config.yaml
hidden_size: 128
n_experts: 192
d_expert: 32
d_shared_expert: 256
moe_layers: [0, 1, 2, 3, 4, 5, 6, 7]
balance_loss: 0.00245
balance_bias: false
init_std_router: 0.0154
positions: "rope"
rope_theta: 10000.0
optimizer: "adamw"
decay_shape: "linear"
final_lr_fraction: 0.05
dataset: "wikipedia_en"
Below are experts of layer 4 (counted from 0) of a mixture-of-experts language model. Rows are named down (a neuron's output weights, with its number) and show model dimensions 0-127. Each number is 500 + 25 x the weight over its row's rms, rounded and kept within 0 to 999. Numbers have three digits each.
Before each expert's rows: a language model's description of what the expert responds to. This comes from a sample of Wikipedia text that the model never trained on.

# expert 55
Endings of taxon names in classification lists, such as idae, us, ops, plus species and family, and final digits in infoboxes.
down0:488493495509476483495496512466510494447502542498465504486484497475473483476522544550506474477483482449461512479512517537498487495552505540513466518506493513525552456483493450481498513515548509521526505502522525534502507503449476487535497540480508497464476486492531519501492468538526520465490493534519470548478502517485529534509510516515503508489525481490461470457443529482529512500501
down1:481533533482486518521491504538525499516488448521477474519535510541526509530488502461483535533499483525504506511432509555488480471428538427490512494497492482526496514484470519512470457494479511487447451528499502496544511499523475500466480541511473512504497544527478531497517452496498495500514522505505502499529476485493522497497507501502479555471484488491464510509499503502498463502518

# expert 1
First pieces of proper names, often a capital letter or a parenthesis plus capital, as in Xiyuan, Mallick, (ELN), (Bisiacco.
down0:531462515533507460488483503541469508507531482474501472524483489480510522475445393474476501513505478507530527505499516497515501476477501510491515523504535501484505484508514514519471496462515491486509509525506484509497523538541513505535450514480495517506491474503505512553508487436473485515494517477491542518466514428483479498533509484508505487500511493516560507503518491535494535457520
down1:451519489474515507511486538478496526535496497522470448511487531488505513511471507481483509513517485469507519525478513503504532511498480466515497506458481547494556529493473490485467528506527446547468505532484501503529511493512499468513498491503472462494447483503436550479483510515487487483506467503509431510520498493531518484506490496498483540573484523518526502452515476464485482493488

# expert 45
Suffixes ed, ing and ished ending verbs, such as accomplished and dealing, plus later pieces of names, such as O'Neil.
down0:460564530461506511508514467506487532562488483548505513452542518473516515516509491466484501486487472516509545501539506507473464490511489516471496505448495490492461462471525506514526487535510505516538476528485531504467532500505459461492490548554483512472522490497508501520507508486539491536439499490461486487480476514471509486522487521524513529495512485505461501519518480512504459502482
down1:475470510548503492480518507461470467511476460528511501511463477512522487486482498491480461524472504513532482489517479475471483533515490575473481521499519527474525452544476470555496465552499455504545487501515513504452497489523514476503504507521504521513527504525516472480484486494475473516536489493517468546529494463504499500478512493540510456494498526556509485483464457513514503491505

# expert 10
Numeric tokens inside tables, scores, coordinates, times and decimals, such as 7.7, 46.84, 4:24, 19.548594.
down0:551531512472466494482486513500494480522506525473489530508488534453474484514500517540502505503515507511462456483495478465533497483480504537497449474518501555539458465516439481488524486516511505490488503462461504485474475495477518518502514528534472475542498492559512526480479517501512471496485485486515451493483505463513520523545482504567446482518515492479524476498522494510479489479512
down1:507529518493500521486519531502525545446482492506490486478510523485531452455503497509472477539528480509470517497489529493492537531564539463485456519482455513449456476515498496506474486535501469464531529475532525540546534523521500511502485502515483455504484501503482505521512522523461479477513531477485531490511536528505490467506509521492522516511525466477531511501485546508507521478531

# expert 11
Middle pieces of personal and place names, especially v, av, ville, e.g. Tre|v|or, Il|v|a, Al|v|hild, plus some line breaks.
down0:492505509480476510489469523493468517535518484483521508528499529543439474523543518493475472477498490485507491513501504497486541514469525504554516551494546508524516445524489491505481452569512500512500467524533514519493511460457488493505516495513493453468479533456499500508508555497570499495496505498492511466500483455483483508525481511505500479509494478503492540535502478540494478539487
down1:501477477541521510463512508497537530524477553494519456504506491501468485486507504531517480482515477479528513511449510510423520517475486461518503485535458505481525517450501489503464490513497461522492502546474488519456476526540470502445463473501507508453481508488508511541475492449502520486487476495476555526484519507512464507472483503471499474512489489479504518548481505493486520486524

# expert 26
Common words or word starts after "the" or a short prefix, such as May, cover, view, map, man-age, often month names and place descriptions.
down0:512539450463513493469483513473498479512493467580503500480472513493486491537492479492534509573524513519535507507480452471506514534530532507495491466481488508515512527502485467459454517498507527499494509477509509507504468496449487477460508507551505476495555491502493514507506513495491510521457553505491497524507489468525475502498493543521488480496502475484515496554532493504462443485514
down1:442501495522549538498502452515522528510538507515466488506522470522522550493514551503505503514522525492499480501507492535513489514471455508518513479486540546498526478523475482503527505531495486535498493546525503444496538483482461526470510515514525554488519502528491526452533492505486535458493513497466502494475500496492506544441478542493524492475541485504527507525516484510511510467507

# expert 56
"S-ource" headings above sports and statistics tables, and the prepositions after, under, before, by, plus numbers inside table cells.
down0:505494523489519552508459510494449538510525499503448528545470505527492470534521530499496534519465467467467522503480475517519497500532476474458496537490508515496508462522530491497494487546531501538450537511499523490513527474487528527502530590478460512512495481493501517498515516508521516517496488480489508505459475514484482504529459512516512500429503489488470496515481517485512521524510
down1:494474498498488505465506509522536529484527530499530543472569532501498507493458469488477499540429463490458502518454514528499550480461516534512516491535502486495494529525499527485530504523480513510480505524497515469499515470508490476485514477481498512548484456469487527530485499511482505499517507485530508538522517464499504478519495534462509469466467529515535497420501505499483511523504

# expert 13
The verbs was, is, are, were, be and became after a subject or which, plus inner pieces in species lists like synonymy.
down0:461487517459497480522527486499467487471508485491518516525470545516491523506507514542508528556492498502460514518537482512476516509513499477518510453508498503511499484514531510481517501477457537505508465467486493495485516544463545467468482497494506530503495536485468479495491473438477481472473487494526459445480450513496434521528487519526502516475527517508462509544499460480490464493484
down1:500479465490491482520494517509492459491494502461479503479518472504518513493516516460526527526490478480495513551559487488483504532519526405527506514495501523498463485499499554471456504482496542515449444469467487494507465485529492512518481489524504484479452506494513477469500483500498485521471481535509473504499466494514515485482476493532477530532538515502487515500511469496492464537440

# expert 18
Capital letters or short pieces starting a name or word at the start of a line or table cell, as in | Taylor, - Eerste, Yds.
down0:477524497487523474483521482544495493500470477520499517494485530506497502461506468487520480492458535448490544498500520464458537477563523479492469523532520502552513514453531459475455471452514508471500514504508509469503481505501491484498453454498475482520486516484524506502532497518499543488479478514546533491456512528529495487490535478467503463496450484506509475477463509508527489520508
down1:503487513503525509469525481566463481511519490496558478472486502513523510499485489470510493499492500496499530504482512513459461509493516494498461520518537542532519498505509500483482526480535495501495514516489490540471526533495491515510453466531517493521505510503541553465504517439495428530516505531452470522486511490498528536486516507532488496537493494462516498516500551489441482544527

# expert 17
Double line breaks after sentence ends or title lines, heading markers == and ===, and discourse words such as however, because, not.
down0:500510524488490483508510528537519486494508498485499493543475495495479477502508533506481511516454499504519496502529468463526492509481453494510484500526525500467546573489530479483511484538489534487518472570541484550553445482472472472508470514473505472514486512505472505513515529490538475496475505521519518447453519481508474520485468508509483499495506523481485500469537508534513446530486
down1:489521529563488516526480464481536553491464521503486508501484459468469527452473543538543493506478468540520507475523480559551489544478491473533527480483491493535530519525509491484519459488531479467527483485494521492505474517500496486536464466497472499489514501482518518501518536494516465471495503518491459518490457494549515492492467505475509472485513503502521485495503466494530505466494

# expert 46
First pieces of capitalized names and words, often first names or place stems, such as John, Bar, Har, S-uff-olk, And-esiana, Henry.
down0:504530508486511448507503461492516503500473507449526434507523524485534532524507556527511551509512505501463478485501541505521488527448512499481490481524496469536460466507513495495484499547488487552476512520493491492494535493519506538486530544515506457445482490459491504523504534493464497524484536536477511485493501511512527519492488473500468508526545508464529507509538479479497485469516
down1:454496519505474518538498509504514501460492466527501500504514524455528469472484551517471513520468483502474543475474514472457514540519491540486513505466490532471500493498501465531492496459495525509480492502490484462523487525487528478515505447496473513515522532531478473493459516481480538493550524482480453563525495496517507523468485544492483460531542477496520519488483495498456514499477

# expert 59
Prepositions and particles such as in, in the, on, by, through, during, near, up, about, usually before "the" or a possessive.
down0:497504487493464479534513505521526481477546523528473456457526524485504477457549487488504471491538504455509516489516511509561485458502507463492472478503506533497494553472476497518479488480482528473503518469467485482522458551515470486528538475499506491487496499516521497518479526498479497505517510512489515483501557511548484499479485515467466495488503465459529527497438467507509466539512
down1:497487499513484515486516493510497503488510502518508468505474483521472541524492484537511487493537515480521505518523484476498503490466527497477518477469474505530523535436456491490482499483496489503532452512487507491455531447491488504562514519499550476556540518505545529538455501464501481545482548488535501498488501562526503506481504501508518512507497449515505462518510471520472497464540

# expert 44
Middle syllables of non-English, especially Slavic and Balkan, personal and place names, such as Yugosl-av-ia, Arsen-ij-e, Beli Manast-ir, -ić.
down0:538513528554534490449493512531503514545454512512532513496510485459532500537506498485495503497514465470491527495453426479489526486500499536515504515487511487493481523448465464453459480489471507522500493536516509481517516509500438500478490563492484515505504482507470522514496464499488496506502518525530532527490502541470570489472522496507526508516509457503513503501519499511465510513490
down1:499475496488466444503480537491492488506480525465515513489475515501526489515510485540524489510504497467513483507471480486498500532514501488513492492546485453490596510478504522457470523516499503559506488522471474497510443472541490496507504498519498515475490476539478492449490505495520501500472472511482526581495558474525528496481519509507501497515540484494485499485472486483466551483498

# expert 15
The, of the, to the and a, especially after joined, returned or part, plus section headings like See also.
down0:491506490463512470485469502515488514520511485495501507512489506452437465491479464511502473473475505499467520488479550541469486463479491483509497503502493479508497491495474475490525507448508533525501503482496471493486498517502532513498494463446517482451527465519538542559531522514561515480475526530506511460502514510482461479461480504487478512485531516479524484550508458493450456509494
down1:532453528504511471514485493482493469479488528525464501482530493489502584450497540516526506569529487482519519522458491466481518497513447532507505485501495460496512466470483492563496467478465494473480512497494520488509470475505513504498501486470535513489501492516491495517511448509521475507515490550496505522528518498513546506534475530505469481510460520543502484546507481516503524513476

# expert 9
Whole common nouns or plural endings after the or of the, such as population, town, life, school, -ities.
down0:418500503497521515523506495507548520507473506484528475497456503507498488511516522512510524485481510505480485541494507518525507513499450534519552469485529536501496497497505497458512533521459492474491474476458555463506509519490500532541471507483483520491499496481494517468502499492527493498493470515535507469451470539553478499500543484453500504490505515546501501484530509558491565510508
down1:500497502517472456472511531513512452538499494505478487499506502500497483431504504505461477499493457507508511508515490522543482512486464482542516527509466495572532502540505495459511456515510512493491446471524526520543486479535523466528464460521496477528458499507501515540523501495533479498489489485470526536478542474509546501483530507507518472494481511509494501480563510477524517486488

# expert 23
Pieces in biographies: given names (John, Robert, Peter), titles like D|uke, "died", "was born", "University of", and La/De name prefixes.
down0:536505512489566547511504510527509476485505501516460472503494486492514459496500508509472549538489491490505500507485451477474491476538520509486498506532502479481486525499447485536495505472525490481484489544509497528497505491510481508556500569474480474493563536483514454534499501531496487536500500504515522525485477498477474481486473487510503539505483503451463531517473488505554551476473
down1:465482520490504501495510486478531485487484507471495477570494481495539503476507503445505464449487529494496518530472480462468486469507499521524499473489522484482541527470530510510510521467494487473483504499490545492454518501541458479479526483513527527513509503524491559490493549457518521501490556467504505474487541518484508527506524458484511510499517539525495478493560545520507489488528

# expert 14
Verb-ending pieces like -ated, -ised, -ored and "Preceded", plus nearby "of", "and", "with" in descriptive prose.
down0:482422493488511485515541466517500501499497485503531524484491521545479521500490476456545485492531518490522507525490504467470519528485532509505498521537503473499488462493525483528505523525459459474488511537482466436489476505480517491505475522473514503511473484482482447472444499485496511522532476554478487467487528515469485503502524471479456486480498507473534523494452506549497525509506
down1:514521440522500512524494458519495454551503470494519514456488481537495485477505499482540486538526490455516454458454504491499489544470498494495506514500493519513488453522456540507506495496542499465463463525526530514505504466489531506496506497503508515498485509523495478489520472501479543485489512511529463488540529470478505507542548496539482471506563518529519511508480517497473530503532

# expert 34
Suffix pieces ending ordinary English words, such as -ever, -ter, -ing, -less, -istic, -ional in stric-ter, Retri-ever, occas-ional-ly.
down0:515474469558497521460464509488486483544520507470466506511502482507490506549498493480502527477486536477485540474486499518506469500471494488516530485485522488499524534488507457492486482469537494429555459511531538483533486481548473491503509501517553503481522490456527491522486507488472525500509509469469511531474525490463478553480442478507520462497502468498495494500488485507525472510478
down1:530474530486493505485492506474493481486486475504536474505480515437519466528487466480553514537536492546507498470520499506518481529503498540441513505512503474510463526509465514475509465516484510516531487505481448504525503530473489501498473513515450500510518485475467475504521429506505531546492519483471498539534523500506454510510524540523509538515457519511484538518477465492484529506509

# expert 3
Short mid-word pieces after a consonant, often in Slavic or foreign names and common nouns, such as Ib-ra-him, s-ector, s-oprano.
down0:472517464512515530491503516505483536501537508470503506543522510519485491509533484500496503503531487460527522559525493502515457495481475474494527522528489469472492527516459517530507507517515489496453471499470461466503504507488479510499511478536492478460466446533471473470452457504518509501484489494483473496507481506472507433455521485443522512504486457503487509484490464516522534523445
down1:536525502517475537499499540500443458528478461486530546538529480517518539540521517526548464508490491449449523529480523506477526503456479496508509512526503499452525460478536522514466522504470482475480483476510504501562466493454482498503468514503509512514502494467522489522482535483484462498477490508475501490498474492498468459523512489497520544520475465487513512514497492469491494505485

# expert 40
Final vowel pieces of foreign place and personal names, especially -a, -ina, -ona, -era, as in Prim-era, L-ima, Ariz-ona, India.
down0:437486467525502481495496475494458514496525523519500492473524472498466481564554492497483522571492525464471502523553506507553493530424499520497518518477482502503487535495521530513516488513477455488494505462466509498514484488541503469489548469498522482516501507492536464507493460499508514490497506473516459513477481498511491527463519546496481530508506470490518502526509528488517523494505
down1:453499500454505522533507471498509512465520510482533529506500496531488521494497487487521488465481518504518501518506534514467514501482471474476499500534509501491475522497525498463480497456516530513509525414496468478510505468503533526506494487517500538496483472508525493462467560497484524513539471490515499473457549551529488498504539480499511498479448511535497524501457526564516474537503

# expert 42
Line breaks, semicolons and table pipes in tables, plus word beginnings like te in integration, St., University of, early, late.
down0:488510536497504542479480490497495496546518489464506509533520533516442494471509526480430471520487504549509492495454519463467519521505513519509508497501510440510477483508498521491517505495558540511464504511539475522469470513515525467459480506520499542461540498514545490480511511486494507538484519478502464509490506496470497450511497481485476479465505523504487464521522541487555478496500
down1:468492487526516508484494515493477512472533539542536523515513523492541495524536512535524485498461526510453532507493526487509500538531487547503471441482464494495536522515488503492504541512467498508545503461524485533470514510505537551481525514500473515545500524516492494500508530517499446495515505505496473517482540497491505491504522485523502505501480559540543485533452512543545482484491

# expert 43
Opening or middle pieces of Latinate words like de, dis, un, dest, us, is in refusal or destroyer, plus paragraph breaks.
down0:553495515530498562493480523469518464503517492501501515502483483460466491518481454510516459488494494460520493496492478524510502502484526493504522466504533569511522521505515527515523482520479533510521532490479477530494500504512446517544509530519485472552515517495497496495544500499485545513524477496487516558473495481468461514531465481529512473513497508466477533576488497475489522509524
down1:488549474490485520529526462521503517476500453519504529504524482482491516474520520494531496492494498516492528519529460503434502499499510502481513534495502466490524468476505544506482518465488474490495504491471502529456531523483535501457473512522500521538453486493505482485455481493537536525524489479466514499520482457512514502495506538430505445479476470466507490476498518555552484515512

# expert 32
Mid-word syllable pieces such as ul, ol, Col, Cal in names, places and terms, e.g. S-ul-ander, Mod-ul-es, ov-ul-atory, Cal-cutta.
down0:497514503484524466442488512486490485494488486498484505483511507530517490518515496483497483514450532532473513454483480520448500446532469509491513482472514497465510496503531506535492454534496507454523506501551483522510550526528509499522455473473482546491514528488459480508508557514512516480521526477521525493526501510499532520483523493480476457495489509507505508550491465539465501515429
down1:486530494464493545526490480533524500461497487484485509535532551545530490458449475557524522493470484544522493470527505506495503516546542462527487527518486531477491526467516497468505470518521469501498507471464550484479473507481465495469477474465491509456532484506469511482521518483483493463462530479505485514523478515522502490485502473491517520497500510485513517538529462509515473483540

# expert 33
Pieces right after a split initial letter or digit, such as S-at-urday, s-er-iously and 19-th, plus dashes in scores.
down0:549482485475471472482504429500492469476480447494524530513465556481489510530459500523531555483523525508519499509450475517539491451479484506491458481543505536509498478517475520485529495530488498498503501520545468535526512476488505454524472531522507501474493471503514526472466485504547526454493492516497493501500516491476514497514524495478481480514466490506500522513519462500524549488497
down1:497480474495550492524523482479487487521539527525503543493514492469555510486476470532543512462522491517557552468462529495506483503443528463494531471533492514501472512500500463491523536517550523489492530506531501478463476548492494501484495529477519520517493536514498490503518512492474502488483531479485505513464497484503506540501556536480477494478522523515515508454467458485509508521532

# expert 61
Single digits and number pieces inside coordinates, populations, dates, money and table statistics, such as the 6 in 41°21′6″.
down0:478516524564510543531496492467510491521488504503515472515525540490495537523501484541543542495438478506471495498486471515503489526518504513531492505535559522483500490518502500503499569538497463475533530489487527486494523521487487532546490507526498476536512506556493477490490483523515534481528500518478539502469477522520553491509482530501529487501461523524461531492498489491490454510490
down1:518489478494476517454451509527504458510524527472531530489530524465515520497542510491508545511488510456491525504520532528501504509507518506498465510511474453459512525503521488465474485487492480473482494533546515476503512435503496507502515484489502486510502496457482514508487479476496513503520478486542518490478480507518512464500501496463540465504525536524530464516454493524411557504514

# expert 27
Numerals and Roman numerals in tables, model designations, route numbers and years, such as XLB-3, SR 7, II.
down0:477509483505519496497513534464476492488451452501538507472531478517493492508506435498512522506482445521510528484488480539544503514489553501529473476521500514507520483539491506471478484478499508515543473488524494466532508514513517529502511506485524458530468484491479491509489466551525498478455443456517470481495458491502498521514483530438517455480493484518489493530523543500526502488519
down1:577465493536490506499490517465523457514469506519510446503505512503552491468492483492532462471529481443479481509499503501490514505521529473463535539510473462503515496498491470547482479475500476496526500530510512515501466494536527538488472516473487503496514518520508513524493468534445524508471485527496526481476513462521522492473459499468517513540478524455499507539498488495517545496477

# expert 52
Word-opening prefixes like un, re, dis, sub, plus hyphens inside compounds, opening parentheses and stray spaces, as in post-season, (143 lb).
down0:523487461509463506560483541437516469510523522507437525479478505471475539516486525530507490502481536504509514488518491548468499503470515543484503527517525520506496507486518456502470486481497496493501463561468470519529510511491508471492503482493496480546476467513448527488518490533530504501454480530449503514546491490478501486489512487485485470509476475511515465504462471515525490465484
down1:479509552488480482501496478502523534473560490541430485489492521546488502517528497475470507508476513488474513476499496496540520501557530464521530482471516512503468498457512477493521504519502541503525487462452460491542470462497503475504468490540478540525484506502487465535529501506483528507502520496522502534505525508463530509484500524509531484533500545531459475496494493482547492488515

# expert 36
Single lowercase letters or spaces starting a word after of or the, as in veneer, vacation, tower, and spaces before numbers.
down0:510483471477475535501512493514523458518547452447490517480503501526481490502511511488494526522531523474513473518490505496507496465423499495489492481501493491492564472491470479519516554503480497462544538485510494469488452499476499497495488536533496536512517495512461503516507537512524506491479522469487525485547502457505505500508541571457503491462469474526490520490523520480462514500512
down1:526499507548475480497529532481511488527515500504500467511551505517466499471516509521502480458511508564519504473452516534497530543541490450434516518487506491538521508499512515485485513495443484502489468487516489485509500490507507529511490523474523525492508499511516504520478546499478501477488544556531465505524471470474492481531481518465515488523507477486478518516531465514573471519511

# expert 30
Word pieces after an initial letter in species descriptions, especially colour words (green, grey, pink) and Latin taxon names, plus opening brackets.
down0:492506490494462520510515520460494469482519471497533498547521507517497499490473477488501487499510505504474504500540522502467524489462493519496504478486510456508515503521509504528467447493490464491580518515498470493486470511519495497527496486501509418489497502521457469528492542503573483522513512512512538490480523487494544477496454500534526496485540502517520485548456541511545513514475
down1:507543519452543526535466537464482535463519528505531522461512490535461503552513553520494474512517469522512524485506484510531482509497504497495523486498550526498470474491488509483486527451515495529499504494495523477515491474460469528531554484486491528519468497466498503476560525480472514489520516475456535494511492532524465536470479497525514503470536488522480502500526499492478531500508

# expert 37
Closing parentheses, quotes, row-ending pipes, heading marks, and list-item dashes or colons in infoboxes and lists.
down0:491501515495516498488517499467451522502513470534558502529508431515506471518469456506445503519526509484523492488540509506519490500504458492463509529479463496504508464525534459483503505508481512525500485489545497506498524430490518469494505549479510501468483512507556457500515471500522493510432511477484484502530537515466521459465519517494506541470489486513490477512509486491504478518529
down1:429483507502467473515513522492471550530518476500455449481523515498502487477490523523499489525497514545483516530547493508450477521525515508542507508510491487473513519512495497508459494513549460482538502481534500546490486484490476492557510491484503477473494471504498535506519522453505476477482500485490467506509506444537529527462448506518520506502477490479525473525476535505492457491522

# expert 53
Capital or lowercase F starting names or words (F|erg|uson, F|ura), and sports terms like final, League, former, national, competition.
down0:518495453504476522491494486506549526497500508486496499510508508504547518485512543449496508478478502540459479500476496522551473482480480464427509506488545525514505444507496500486540499504547475473547518513482523514436486499504485497507508535502484520523526535505473488478534505477480503487468536559496502465494496512510499490531518523512513525505501519524476523534527500553516480484453
down1:538521486498540480506468514527523462498488478487485482500531481504460494488520456489555552539558514516456533522507475464491467485503467524499525481495505481508511493511500475510475455491500464500485512473546539489483490507507517486494504481504547487486497469536513554477527519526519519522480510474498527563543481516490505538501508516496478490510514534508484496484502507488553480442537

# expert 0
Single-letter or short word-start pieces like h, g, w, K beginning words (husband, hired, What), often in Indian film and cast lists.
down0:509503527530488501512520480554495519479509480501518489547488508463495511462518504458561489523457440531470470483456499526530477514531514498518488541464496490510544460512507451503508479523514510517475514520514509503504476511511506522540508486548453496479489499500526447492515488512489489508479530512501490475483477502492477478457487453479465492504520536534547522525558491511478482480486
down1:490472518513479531510508511482471548511500485475484474506530513522519474498522512475535558548482503496508516515481526487488466551475502519471504509540483505461459472499474557491509500505577502524503512492473523542562472480496514491499501492470506474504453483510499495481471472460517483452487530489482502526537502457510529485514488508485527472529459492532506518453520519478475479507505